config.yaml
experts_per_token: 3
activation: "swiglu"
router_score: "softmax"
norm_eps: 1e-05
rope_fraction: 1.0
tie_embeddings: false
parallel_block: true
init: "normal"
init_std_down: 0.00471
beta2: 0.99
weight_decay: 0.067
final_lr_fraction: 0.0
batch_tokens: 131072
doc_mask: false
train_tokens: 341900000
Below are experts of layer 4 (counted from 0) of a mixture-of-experts language model. Rows are named router (the router's row for the expert), down (a neuron's output weights, with its number) and show model dimensions 0-159. Each number is 500 + 25 x the weight over its row's rms, rounded and kept within 0 to 999. Numbers have three digits each.
After each expert's rows: "raises" lists some tokens whose logits its average output raises strongly, later layers aside; "comes before" lists some tokens at least twice as common just after its tokens as in all text. This comes from a sample of Wikipedia text that the model never trained on. Tokens count by the router's weight.

# expert 51
router:528504502521465467508546483466501489527491491458503522526530506501482475511499494450460499510487469517523499544508512471535520515520459531503461482490460493519510474531497512553460491462513460529482497481502530487493538497498525527484484465475478500505510511496511463467549520480533550485518500465536480548523490506446490499471493482472525518499467503505530495477548536485499469479466515467500518517492485525463449529529490538492505493495478518427488500532499493518512505463505527
down3:512513484489511496498525516472559520527497496463512514524473539506536464551515479505488497480506514462488537443533503544538488501480513505468460561512484493454498513503481503484534518495518491536484504503524502510507494482489521514551508466507550490489520484516553517502476514535537496515487511535494494506507561480500487514454499510513483461494554494500495499543461475504491506486470509473493522501475502488454481527497498494523489483439511479580519498519507501502517460531518534
down4:516519469500482485503491503506471532504514474489523531481552520489515503509525508525492463487478525458497460496494492494485496526528509532526497498509552470506516458461480548461526458506533450493506476446488478498464496484507509502500514496488499530497452542513517505535502469511525470527526473492475498503454472464516478498484521490510496520466493522543504452521498532538508501482468496441516478537533540507512482498527508524498512507511489503452512488507448493530441520541460457
down5:518534488499497500455522524500476513470524480469498512475497493479469514498488492452495475491490499466470498543506488525484526508495491546525564480519507485476499504486529550505469490479490513517449453537514513504527519481485513458468469485563508478525460474501487489485496505493481493430506551536529550528496460508522485471525535470476484517523493531508473446470519493503555482476479513483508470473486456468511516531509454485518493480492492494509523494488535510474499484501534506
down6:503506541483488500501504527542484549517514532497469508485486520513498496546529528499545492461508508497514481486442523492558485464567523485470478491511497472491501497487515525534523542454528520510479457534493500521514492514450497509515466509525546534494522489453497524455486478535483502480487507496506523502482521515499476491513508469485513493510485478492535543499477459481528488477474483476468539489527512530515483487527504436480526487509522467539487541467462511545510511532495481
down7:501498468470486526522499519472468493540473509496539545509522480476504508500557470482519553512466454490485524470474516525435514531524557546501528488498507528500491478489560512492490516532522524494523494500532473465472523497522510496511481554495487548477490528528488491509480539483492506513542501496515479500493512514595480484476489491468524503523481529450539523505497529493492514483510510510505511471493482484515483544527488496513526464487510537514528507484475519500478499471492523
down8:506527485539499526475495507460519495494482492516487478510510474491533527513536500464481458465507488517482511496475481456483474444514500484466450457489481492487508521462441518489468457502523471466495489532507508501534469481500535501503525487494545542520508513495504505485563466507497567473500525528531516458477483498458466485462523489539503485517490466495502511510517522526478489526537527537515557517546509498490508496521500542538515513487524510483476492518492476468487503538535484
down9:482572498521482476481513500535500514504512485492488524478508495515491532492485467517482517482454467460511500514501480483458536445478533487486522511530462516470467511492458522510445523493428468524512509502531474506490494479470476499477522528486464506472513450506516511486477507460461502481507485477506457519427490498535492479500550476486499556534512538503491540485513466502530509504530522513532508550476489487507500521499498479534515508494496499486510510511502478480477513439497514
down10:522497476488520509507437535501446507512464511510490488498522536504467495472497512513483529535511474511465505530518477495497477526518511496580466468456519475500477493487439483536498502477519466506471475508498494510541472447502534469479475479482453512511496503505481494523464508466482517490504521472506477526522555522535497496511519500483560482489515494482469506535536551528516480482486468513493520493572503507535477526511484467477506460490470504505465514529504499488496509494479521
raises: "\n", " However", " On", " This", " In"
comes before: "\n", " The", " In", " He", " It", " She"

# expert 17
router:519462493460467520550496511482510494451526498516489474462484494498512550519554497485502483427519508526508503483508519526484484515469479453486563523516525528521509478521534543443490480505484538503525469494504496478521533504481472429481495495513485503486461508509483499509471516555513525493528522512473535532506487496509493494490494486535529503485520469514523485495475487534481507516473476513484481486509495521491531496478437515484523502502496537497528513534513461544463529532511528
down0:528475529513502478510545477474506458561485516488490514516506511488522486507465514495523473489506516523496521516510517495521475512479446521501485511497527503519498501445508540536490462476512499564447504478504498522451510477507530547462482512457514514485473507456501484494528511568533519502480484489495543536493563512524498468512511481503555506487515500520512501472539459511460509477521498471455487467487488479489505536505502530495505482539503510502526482492543480462538475525493503
down1:492532449470517521442508496500512461450523506480521523500527508505500477484476516496474533528481533528500479520478445549503510491482484486538490543494517500506464469538493502475471505493522511489511461539447490465484506480483525517511462492469478478482543483508494474569532463484498487475515488495492483480527499475527499538514523504517506484514479548485517527476486525503474492537502489499520511530525511503515471484524501476497504504511543497498536588509464515439495489526488491
down2:474517474484504490466484495486541491499526502510486517530538508510490515485489492540484471539485507505535519434529554486447485479484447517500515476547496526534497476483494491465482504515540537513497495461536486507488493507534471492499521479506545481483481470482480501499504531505501517469463503507520505490520501486478478536525490474475531479487471531504437480481508515501493483554478497497520453458477503466468520469476522517476498450503496497504529525496467495511458519490588505
down3:459498530494473455507531514546481480523495527524543518519497492492485520487516541549487496523512504501470500489465482499525518533523551486463499483490484495511507496543471532501532541478504498507477484478437455490501489528482522533550438508501495520504491458486477536513536474467485505560521485513470525525494502477511486491531493461517512514511472530512480562524505502495511456502464466525502504479513485486538482451495520527520502481484561486494521487515494502475452500512475503
down4:512496537532555509499531517518513498538470493524496510566430502517517486469527470502474484482507473494546446479471500496508519526488522527512517489489481474489512464492471446496475485504538538429526510508463527528477514461488475515487516525541459474499543516539512485487513503483473513512513488500525456506522522502526524505536521478503468465501486479466486497537480475515513506499513496521504472538507488493510471490459515517475475496489554454487521477465471491499539501493483506
down5:513486459524523528484478524461458509467538455510514491476507480505487516521483517523480539498488470502502536553487481499484526520482539497536453472509469547453528512463489497454492484505556475515470531491513481465514480468524505505490499517507516509485509540473532511512517516528499482482482505509480542514471485504496505517502501500442507546528465495571471498546496524511510469454499484534567518482510536514515490523498510498545523517509491521526519518520507492522508487549485505
down6:591515516514478508559480519492514528496518468503513455499529503504496475521492484507480472524491530501476510484519499509512489493470534464531529520516485487476497487540495459481480526500523435521530458495440518473509485504504491521501495466510533521509495525507508507519484487549558499500510495511497558519463479462544453480492530493498538464520496495508494495497486538516483477479491469475497509463483523495475479501468455550482500473516505479467498515475445504516529459499507488
down7:472489542489519457509519502487487510488540566508528493536511487479464509502443498549495523507478503506491482502488488495503507535489499492462527482515490508505543493542493464505490466485467461488460532499516544510504489476514454541520524488520497510481533470503471476531469476499480518470532503489505516495502493486520527512535473541507458453497499522538497508507469523500558533535457473505498505502425470490517488492486523513520470502511479520547509517456484532541453513491474502
raises: "|", "F", "====", "\n", "I", "==="
comes before: "|", "\n", "==", "-", "The", "==="

# expert 9
router:455521497531518471483513522474478488519531523479487487550529467511451527510485507552541559513486465518497488508503515510482508504494485476476507521492498509500517487514498570460496541497495444502498510473500501515518493462495510549487516435518508478489501536501491469534533531491452464560469504490499482482501492513514487500463516524465512503553488488502531537520500502506479520482458508533458484463532499503539511518508487471460485470498497505515516498493535447527462504500523485
down0:525455532483502481481518519499478539515532508518436519525464471522487504503500527493532519456514509484484520504549477529521482507490538516449489481557520481498522546504507527504500495505467512486507470525453445499481509476539525456514500500513498535482519497480504508441456488511469521525509547432510493496498470491486460497531503494492473498517458496549495482510473489516522488494515477481527473514525514490525507483514504500496523536505507490475547501501483487493493536421488474
down1:493500467499538470503509510521440540482511491481488519500472432498497462485533531481467516472439481498485487497525519466541565502513520555484509530525527487553483535496505495476476489524498484486480503511535483532488483498472517514483506477523516462490506510514476477480510481484510467498518515514501468497532464458542501494512494462530539419526516514465463468493498487486523483499501522528497492473519509492535517474526519497484529496501518515510485511482496522514539476505564522
down2:493512510463471525525498466507478489510503474510519483534512436482482517494492470504487493526411521511478514495477504490462511499507495450507511493496525486433492490495512480496494513480515521482441501525515474524461502501503479501508459486476464516476465475494449461496512511465494469480536534516509549508481451474494502519513474485468499515521499507471468511494471529548527458474480467458503523487477478482469541508439503482471502479464513482550502506526524485504495535517506496
down3:508489491493524465510488484544501488487540535530481466491538519463490491509470504513532490520538453504533512472493480446547528495510483497467472514504529497484492468524524466512517439509493536533480516527515467490468478486470481480533507471497500503494502492474509470526495495465555508459529528522514467523561508486501445490519499520521485456467559473473473504479479493499533468496514480524470488508522488541516510497475519527494470512509476549468495497537511551502477479501500523
down4:488499468522467497467483510523472508489514472516541477503549502499473494493477505504521448480514555473487512511503470526502535503495473535523523469489461503507509546484456508503511471513511526510513524492487503506473568494488500532508526528513458435474468535531522488505481480489510466511499510490537533490454481505489558474504489545514479453506524490539490507492535500491451491491497493485424485528482544520537474485509495550529502494498502497508489501506507512537529477502534460
down5:484512490522487471538534456514488525526519453548520499460470480485517524501511534506485497500444512471461479456467527521487536528525529536537553464535505512517505473504441514517496474536492483512481521470488497541502500533571514488484509527476476473502502556495512481489490471491499435482485488494521508494487497481489505515507540546500491486488501468493490467528483498498512491500518521493516458498486508516478477475519464487514526501442512484527516495464503527518468539497490454
down6:518459464492516464468537503494545493534479502518487537551445502525529527455496491517484531492479503465513515511475498513500546506493502526488543501499495532493463509548508488487521506487504502469483517508550516483510523455507523472504484514526479485510539492540519519477491523511512531488462499523552535508573503483486431551531514493491480510531458518492478534502469465513473533527471474506509491521489487484520500480496497524485455491501486516525461514529477491514468539479515498
down7:492482504507531529493502523464484492499532489535521529504469475508480522504496488516550487525504538497462494518503530479490513498435534535474506512533494510468482480494519526485484542517539515522526504532513511490499499539495548542471485486511532552500512471528516476489518565502572511489511462492515485487550497504471549492522475525505529505490519561459495543519511459457502495478482478533538506523500467480466494486503517522486482525480489532476483521505514488482470534534477508
raises: "\n", " (", " and"
comes before: "\n", " |", "---|---|---|---|", " (", " is", " –"

# expert 43
router:533497506483507511486492526470504518523510470528494476481540509524513457488497509509488480497554483505480524504474543476436532496466476518485531533537486496516492511481518483512482467504516501489456488523495538525475499495487446533499519490519491519526456534566464498520485511495483520502459521529512511511462486469489493486561477500462476515499499474489500503518516482488565544485520473478472470481488458515489498501526461496489486521452500523477526508527437498485479504557514461
down9:515480525549512448525547504500485485514474517505498479489524501468525513537571545485485495542516486444503550495514516509541479537497504523479500540486497519485465535511467497533516503501537504472505492485505512542508494515534505518512461495537521502517449512520488495516477527477525488503498483505446500498535521515557494514452515438464534481489473499526524507512521501525498460480508500503473480521536511488528490519520510514521534497510486517501455488508537478523536481465456475
down10:517528476518504487497485537497511513515475494473505500503536487504494498488520525480465504559479519513499536513536495487525512504479502543492479513550495523508533499471472501492514499499552511455534474486468449496480524466479468487476482473536530478484524496488490513524469474474509532511562483523516484481508519555540490509534487521513490484469505492480509543456508469449526502490510489538517516502524483490525463476459482516513485511541506480503420550474500442495528524495482525
down11:507432551531525516449482482496507507512500507490504435482481539541473499517481486457458492514513479455516493469519513512473498462520477481489527530517482511533499482529521535513506550512490506501501508503471521515508514528539500486538489519504524478525514547480486467531483510494526451500504508541448470476514475500466493516463462484469461494494548494491500495501555494493460526512462460514487524527522500481492507528511475495529487480548537501546524485496527494505516527489501474
down12:487502488504511480508482508499488475460541473490503527460520466491511559513483514460477497485458510507507511476530517458533519456481530480474502479510487489503560523502516516500526491514497490503536486458504456476484464468477504490529501516459519533526541521525508496468525579478517538465499495495486479537497468494521492501527501502451501502464479496503514480527530479507479486499477471500512513529497489480525449454512529481510541519467502496491496556527547484530531528473526455
down13:488530511522473511523517490520460485522495484481520480487481450526557524517483509492502451492492574483505522508468520506454527521517458443503478480576468472540490508544491485467480511522524530530476528483536535472485510503497490475505454500480549475510508473524480493499561507517503516502560497528484485509471529507494499450524504497477535524480498482504497474475465513500523492505504510484496484499476497501548530502482529512463494503487462514507500512471485509511529480463529521
down14:505499459526496510497506480454493496474537482487501517473500502439515495475507457507504487551518520553512544497484459511510506497494525501516514498542454500480561502518482459501533491527512501533503482528493500501480470519495490470489473491480493469504490501457486485485496503518495447500530514501494525507484504474465515512493487513471494529486517486508489498497493510474572501510512540520478491487491511449512452479432493532564540512509524490507481497524541493500490507485441582
down15:529465463446553478477528495496515510455502500482506447474557511483499492533501511468506472550500522512463494491542521512503533488511494530518501451470480524474499530515493482451487477436516486470533480496488508540479480458492481452512493491497468494493471483507516529483520490518517453535492491501458472497506525511463479489545490541467503487481502539514488523491477557467506529554518506506509509531491508510484501485516459467488474515502497490537517510504520514504450489514527510
down16:493491545484504542529486533512520482486460525497464483462530572465466532494488506547489504504497508503486511522519520481490519555488485489521466574470506546479499510465496498502470510511503479480505455459492538526456506517487536494468496460523457475502484546522478514492527477523496510492474530473450498497536463502529496555520502501504488517467493494504483494515474443514474505496530513500530517501518486504532528504482466511470510504493467498542519510455490522524483533487510522
raises: "ing", "ed", "s", "er", "ers", "ant"
comes before: "ed", "ing", "s", "ers", "er", " of"

# expert 74
router:506490476489480484480516503500476506507473515506493544514529510494495496480462523497473466434509535496492510478484543517492463478528506540521473513491524455523466531501474530513489510490499467515526545493508481537502504492523514510520544495517487496514513508502472446521486509555528496490524531507498499549500471504515499512539465539510484514487504543461472524494489484557483506457467427512456464515456550491482520485504499505545540476492470492498462471515463478461515505491478487
down0:481451506539511525484463517533511504440473448503472486486480490517490496524481493524527479496493487522502490483489480521466504499515536477519514543506494524459524526508503524539517471460472532491490540482487535486459473520511476494530509492484479524472508547466487520522493458489481491519564511475506491541452493501504521466519536480499528522503466533509424552518545505537511488476498523501505491499478481474485496486536515487509477511524533543498538505493465527510465521480525485
down1:453498501491544536469519498518471499470511551486524475484548527480494525481512465470535506518487526495496512516490533554510503529484472470502515493496497507513454507494502493500505479474486548497462492520482495513478515501497479459490464528504479478490532476568486507521458495486470502491510493521510490511549493535500515500456468528504464494521554533533469473505493507501502529509510531474544457515488471515460502488434470479503463448480517523541439492495484480491522521496493492
down2:502497541507549502576488523525522486540523558503455521499479486508484529498481478503509539512467469470506499448496506483523524478473504519495547514549481490444489482507542510501492508498518501522516513504494497472499517510484499508462509460522527487518485514535460457521505523458528468527516504493458556494535477504491471506492505477484535486475481508490490545480493484528465546530531530488496499528491503493545500461511494528533511516503493468546521529517469518511484518482453479
down3:523541508511527470523482497520549468490483509479480539535516531514548465458517499471550518499526553524554510497489515493487489512503459487469481478515441458490519485497503497528543490508481535530494458485538514506446489445521512486420505501473517496504501504506511494515511476534522502489485517505481505506522536452477503505484518497519487535563475496519476471509534509489468494510515513504484496493491476528542525544501497485473489487513474492526505490507465482500502450539509474
down4:475470512541535480522473464498484516547459523464556540519483526509514532501516482487483482477470496563533489485546511487513501505479467545461549488480465478533529493557516497477524489493492494503531493512535532458477509503477477518513525482469519532550531476492496489527502512507521537467526483506500501466502517443501519495493508475524531518527498492535472529505493515474508516523491466499457509479479475461533530553486497482485475478503490529517483507517506533488510468524525505
down5:494544481519472479484472514522507522515542514497505507494504478545487461501503527470529505537487448514496505514483492536539494503520516450487527484477514519559490455467468529525486493536499521548574480506510482545473512543461512499480485507441532512513501475479487517520491466474517496501477478505527465516512470530505502490521505530489514522490510530513533517491486469434469515544487507561553474500492460499499518526493502488525484506503528487513478526515502521525490518517463503
down6:548538517526452525509534480510489476477497519487543550500516511441475503508484524494515479487508522466471518482483522500476529494463489482515481471484494522554526519453476476499540521505472509486486526490532512508481472491437485529485502479467492564506499523509482473519501488480514486494515472520496469465475495457511516482560458499516493479492512542507499540507489516507444519485502472496524514480506491487511552523479494469511501506535500507504493494485564459456457485491518527
down7:491524464545483519484532530500467537536501499513510545498473528526471512531476507507531489532513542486514488494504506501485520505505479522505490553486513500447513471478488535492560455543513471493491528504499524467510476520520489480543508500519505476541463512463489528550472523481537477485524492458497509473421513533505487510492471492486509532500469523526512481504533531514519527462515497499493475501549526528505454525469475458464523503466469499540532513504487478500509510494509486
raises: "e", "ta", "us", "s"
comes before: "s", "ct", "n", "dge", "bu", "ck"

# expert 63
router:498496499477497456487516517462504464492468498539522504508485516496510536498517499479494474479510513517518541490497508524507522514513511492525452491494543472496478516486483497430455492480505520473478523473515468511527516532481497456478494470500477494486498502521500532511510466476454534468549502538494466470538539546457511443545469523481507504457489500531475526481498510503489476504508454491505477501511513495485506474524466524464493532511534519472419535483536480459525515482510511
down13:516495513475533483496511502508520471485459520480480481485452552487517520482478527516511499494446511476503515482466518494512488543508497485481507543508539466505460489506512498492452530537492528471489515527503439458507497509483496472442495484511542520468502470486510511500514537479502494511553474504484531525491442490507517520516522506514512531458489502467520537459478502445516530483488488511505513452534478466478494545506490471504501511461451471480465532482476486509511489457534527
down14:491514486499512494486502493573496474509484502525481490554493492481518498520491483519485538505464474516501519502513480481495505490531497532536513514476509511488490487440503487484547491482494491465510516492533536500450498483508484546444513539532460523476538484490499531507485492473519534449478505508533491440572482533484509494488437524516503467519494535470443470542502500505508540498521478500485493452469521475513481513490475510479499505494451515501490484509494471488465493522510543
down15:492525518507501505552505512490497534462471483582536502495470459488501449500518511528515455511464498499449549466499491498527538489486472474474498519518527481503477524489516475515479496494457474474495534474476510514525463539515487501469495510499502481479544512538529538511493529511487487488521492496526521476562487502505462548506526492466473490496499539518520493484474488514479511527542529503462509524492504515495493469502485490542534440464514505527501525503462521534516467508514470
down16:472527531464479507546452533471508474532492504490494462491469505467491490488523460533497501503574534470490554536507493492536466512509529497513497511488519514541488497512490497476475501494462518534484482496483496516514508524467485478511533491443488501499489491515527531512479510511504481467447469519530473468521499571492497508468500496477489502478463487498496495504525449515526477464534520520524495482497493531510486540492520543492478572498516494516506503535534493487482529534535543
down17:508490487484480487530504460512521534478526541500487443515525437482521555473478495525484465518496520566498503458527499486454490532464500522481490499552485514484493471469505483459535483534479482446532522504525482462501488523517495477505484509504478495511533486533522481490519511453506492500528503491501515505561556472499513475489462539487495462510507492485516474497495498483501459506507489530494470505521497535520481465509517474487467492462504499560535501494494502470473466540504487
down18:547488500516523529488497524527500529498466495489480518533498518542480487472483522488481520518484450550480495504458471471491555499525504471505529568498467504554504510514484522523530514552511505481461518513489490548454481520482489549477473506455514519534521509475474489517489522522506471538429508470549505526481478481488476490507516469505545486497522487495502508512475485500517483478524516465472456508476524520505538473519470471513516529482509537494478488502490514518476468528515492
down19:501485516507472492489473455506496527489509462523473486483542512499496466475553483462527507490463475475499522524485461500549478489502517497456452522489518458515491499515496520497478503508510498515492513506522506504484475443494483479482499497510461505509520506479510558538535514519558513540505485549519474523508497514487537480494475522463541501474487458516503482456556504465479479517525494449477553495453495501483507500539513489477467471522515549511483474492439500473480505509514498
down20:519502503500502558510507463474479506475516522511542464502500443491533458485516525484517550520476497507518535545516482502522510489533553516479526477523464490524514524482495493512519491525537468478518513500525467500463477521490475542502481514485521494458484476481560512447484505491441480540510515502511536494508462513487503538538498490520502516534498514501496529463550494488487503457490528541500548512496454476489471485483516487530513527512442505516533489473476516490533498526487501
raises: "l", "S", "ll", "N"
comes before: "S", "T", ".", "N", "R", "l"

# expert 8
router:461498449497472458499505519470487484475477554516478532506518515501493509461515517462519549486501486497510456559469525512527503522518490466472517517487463509460513479513516469496505529519524515483461518485501533477554506527432462481447497526501486473512500493501491519480494491487508460496470530466498503464519539518485503488481496505470537493468505480504528499520487515492517514458541524506493484466476512497496523441545486533509524510518464505505543554490508541497461478505505487
down12:509473519496512489455494491495478488495521479505492501456499489478479505515451512512508522461472529546508498505475530509482554474486486478472494518494471487572518514500472530492444468497480495488488524498528486502498475495512527511499508489490439531488515478490490529481545477480439483495528480480495498489507481521512464478523509474561535545465530524495498474464520483497526515477489525501494544546442492466505505467465504447478518471483477515469521495500524488475508553501544518
down13:483458460486527502500515520449527505487473480485495468487528458474539540541520521522470485511513471481497521461515514523540502499549501507461522516547457530517488538504494470513468497508563503504455433507476521531511495479459533482468482501528532506466490503502503510538538505509533507525498512504510473499500462499499522450533495479537512489469502497508549520458495518475500516513479487518474521497527500516497474493502486495459488528518485499530484530478494522509492445547531474
down14:494503539528546502472506478523543528472506480538541482475494497498488479525517513539487533495504496495516507494505453512519488483483445511503500487506486498484501547489496524512486519508516458438448429517534507507502505493498535547486500517489496518514525521500533462507516545465497512472502486509492528530492498554510472454489499500505528479519474498472549528511535498511516484464440496489494502473459530511524513494450503501552468500538515487458494493514543476465510490476519540
down15:504520527482505528503495516486504490526475501498508489486524488491553464479536502540495507525485511538510508507437544495495529546511472541530467500509489493522536526499471502536499470477495502508490513494498551497495529525476503483493527515495462511507504493522472532485494488479561531496507505488476532536525499497491471502564511492483491506473507463512499460481516546504526480527471498446456441526461540546484500505490458509501501509558513505506536484530559468518479458490479490
down16:484491474520517484458484522454538460493514502488482526494518522484480455524505470491501511508470478488506498518533488501487504503478465494519536524478473511438530508509516487492523519549519455489507516494480516522492452505516483482534488492500503481477514477534506485507490530499511470482508503486536529486486503480459520508533484524489449491466474524516529497529543480493482494439526508495508469533490508497445490570479460520494509496530518473474464448552476469528518551487447481
down17:498529508474470513514491502496526498533504485522511534459528514492539530519543488502462484487512457489506506526490513489525516529533514490552468497514484500452476467446512509466486530445495518512522469470469501464457499497498475526510476534510524465473538506488471478523520507503492515456490502469499509527543496527537542510471479530486508521475493539474503467480498463552512474494506535440491454520469462470514508511470504503506463497490471544533493503542461485495496502486485473
down18:476497450530531505498492470495515521503513485513518505549489508527515488488548505506460483503532504503470524508547446488498525488527483535515499475516515521453533505500490458497515508501472471474513508529442525487515496508479481485517489526505495473512532486510524506534513529468475497471523493494483508536510500475474516533434535471425430503528488514513481482465502527507496494459439527504500475524521495486477496528521473512498455521474474460478496492541458466499495513492464495
down19:492482485524496478485494492545478496546543525502536500494476511526480465534453500458485529485498490445507512511475544489495470506470543474447486521533519511508468531515491506540482456482531473468496497526496511482509474517451506527474523491470515453518488481522487487485520498458463495489449513508483506501475480488482500454489493492492470502510522492509487532496522466447505546479466461519562512500484555517523515509496532531518526511457529497512484491497507549493527537518510511
raises: "ing", "s", " of"
comes before: " of", "s", ",", ".", " in", " to"

# expert 24
router:505507493524511488534493494532493482549516513534471505513519491482502496465442528495447471482529506518523500550501526542462461539491469475497488477468513480500524436472491495471520563537532541535530481504544497517545471507504477521505477512474506511520532495505481494522434494472475515492511551496519470509482541499504477472476502489474470514463508498482498486502481481516499511474506476512500506501500483520452509516501462499492541525530488475560487452499510499513537500537491490
down0:466503507492492542540478536478503470509486495545493483486531483523523497527463567497520527525505526483542518494543483453520494518505479495501497476495515499497468531493469507501478512503510517510471486534523541526485473494545521546535484491468525498524550493483462486501504496493491499516532494529502466520469433475474489532491444506469494520551533438473519481473518525549530445513513475472498486507473494514452506490514513502503458515532538481484509499500483529500505497520504494
down1:512483514517517460488531485467516527509525491536506512535500562531506512474473511486492546518523539494497470511507477543506492485482548484493485501505535495456528537489491496515499481468434504478473493516505500512528545523539522487496532482470513477469524499496465507479470567517519454530458542520473460513517549519517538496531513502480534474500488496468503506458483490525485495517467502545472497475518482450536519484505499546484482493481519517455512502532500538487504508499492529
down2:494472463526488488542494495515479538532510483496493468451506505521475494482511543448463464464507489543446462500515483512480531521499510525506507492528487445490528487478504520513576492518539491521522541522479522460490493493493469494550520512459504524494524509513480487512505504521505465517482485527505525494462494505525492507506513482466488511508469492464464480519508523554528504466500551492472447484465508513479497533493525529489505513519544493514521538531505506527463510490459537
down3:465500530520456512514516473531485464508500538493507516511512518507524532475489490549484514507522498482514477510498532487473523541511488454465446468494488465495478544447530520466537526513541519553472529532506497492497526537547476504510453495490528519463486485481480512494514472478512496519482499500506455479539488512481488492537544541538509476451501480459517470500524568510499485508464479531488491510511519501516485508468489472502529513488498477472497525491489530467524457515528508
down4:555483490542512504531506514488554554541526514533496479503505493506512475487474504473502426509486519529512509525477478515483483474494539487493465514536513543479515474495509519531541528509517498475534509483439482479530494520526509521539516486514521523472537484506499492544476539540493463509485516487514520511488467484452513481470473512513510524512481465507483523484481465506505497473507497531546491536493500514502493509484520509503481523498523522497483526484500528502504534536469400
down5:484521496495508544523542456428474466479491549547461475493529504539535467530505503489494490523487501513554500485535517507515496525557500502470516547514510532534475486483512478471481486515470501492523537484519539486515518485523497525496468528467528476536557496524498524525486475511541465454506510489530475467502475514467530544490473495500463504492488539513502497491517498482460537513478502484509511503489494490516516528481491533514486443477474498488482523456474518462511482505503497
down6:492525505537535437452508493434512475494544473496511498537538525507467446523531520540475489477487495506591526498523516462490472510518472496464486490477516499500510497473522521468520495493519501516493523499502510481528497498506497501491519494488514524507488527497510478483506536511511512496504533489464505503497493467477478491503474491509507499505491535481449555466488523522496527467533507509442512518525489464467499454522471528471482471528483466458483496515511460435479503493532495
down7:507519499419521510530518467515490523557507522486510551501509485510475504473539556524477514497470513494498489528501525476521472519509488540504465511531482473517448479483481504485490491511523517416539509488496512550485471499521506488515493530493507484510489523511512482466459522496504490500526477471509500474460485469525504524517517512514474515517507515519423478457476498491479479520470547499484481492503522490523464481469528505458485481510499516502517493540488506520517510560466459
raises: "st", "se", "in"
comes before: "ment", "s", "ce", "e", "il", "st"

# expert 84
router:484487495529510506494514537529480475465484439515519457493530508473503535499476532507503478448453522468481461480506467508485483497517504523497453459510523482481498497516570501497501525494540549473497488474474520486526505442472463518497533525533506467501512502481513474498523511478506527501455488518470459525503478516491471542499452492490484497528507504522535463501519523495491454474496544492436523490513512489487523504447445530506518495493500471514522528480486529480501485475497504
down4:489516499519496458461517516502526507489475511484494480481534472521508506479472526487506475467456505463527488521498516517444470477527477574492472502505458453494442507515495534462527526529500509503489530485446500499495464463494479441514499529501490502564500513487512522507498461506513478481525534508500505503416480524510488477537509488484499454533507515523490518457508501497488509552517495481531506494492543507502536497489503502476534489533526492474499539453478503470479507498502498
down5:441466534492451502471483488503496518526520498528505480518542469481457508510542500520460504490493510459485503488516530497480496480513489473529510484526504488524461451503463503558457535508495470547527544478487500537531492519494518517537520495490501504524494516507519503503531518524489522504486521501484523474525519511495484529479442540493434505470495485508488478489483528486484464487547488489467526502498520513530574507537465504490482495537475500509501481529559481491474474498511535
down6:546515515532508518485532508494454483504496520547519490517519481498491505509494488442509491526484518485506448469534531520502471494495476487478491485508499464480508490463505531510489492528484446547468512477506510490509479521503509499512511466500500473470482522500504495465495480523498500505550523491484504507504497498531486512497439499456432543522470487477490516507521553439491490496498455511485527562510476469455540476524499467502483522487472534479486574485505510447492482479485503
down7:494497480462500475474462502515537481509524453526480471522534519505490549497470512491483496457506476495478507494495485498512495509512549505479517521498497512479418529478532490479485485526508500476515525512526538487471507507490500501523521482495502499481528506501535483512481502496482478476529458468520498517536513471480482474495505470490467562508467486494550425554479526500476452486472466531463496478525469536533464503519481520490534540509522495451514524480546523485494496481506536
down8:515490484513477485550473509503515516489507557472475517481461494542535509495473448486449497530505489518482470496532486505484488463494489519479513471532494457494467472533504498469495490516488539523529499529474475520487550517505522465492490518464480516481478505525479544556483546539484520467501520485500497491543485532441506492443486466511498517482478524490511488482510488515515507512499488541479444513510489507504513472462479522531514527453456488497516509489528493506451545485522473
down9:500488508504484527485490473451489452511520543536465464523503477471524531494512501535501496473521493558518453507492466496441475511553499500486515483494509500542512568479489468487503474479499456495497472529498474505501497492532463504462474452502538528453474476461524460486474496509476488514497436509495511466566503517519510529498487511498529487489520532505527520485504526510487535495499515524505520488523511479496461527496476529513507515473528542522493507510499446481475492506527515
down10:507499492522503483550494457567497556448473538541512508522515499448471502520495518485504524540474478498503487496523536486492482535458492499497512490453474544512534550511512506506459466464452498521492528494501487517500497480479467497522524470502505471460479487504487496498521494468509498493555499488515472537519544509496480460463442525527458519491515511447514512481515485486511497547538495457488527512526532545481464478502494506482507497505494493514518495470536509513487481507516499
down11:533513516509478546513466522525540472494454508488519501465488511509498530505506499543511523445493466495478498495501559515480470501536545493465498506461522527502509489487507531461524515478490478458499514440536513520495516480499479547498479504539491491522520480504508543519483488529538445465545493472513454498453527474553480510480502515497496568467479512485457514489493471482495498497482482472513502494494502510511530473511533502546516513473497506487515487497476535487450497509531469
raises: "tin", "t", "ten", "tri"
comes before: " the", "t", "ia", "y", "st", "tra"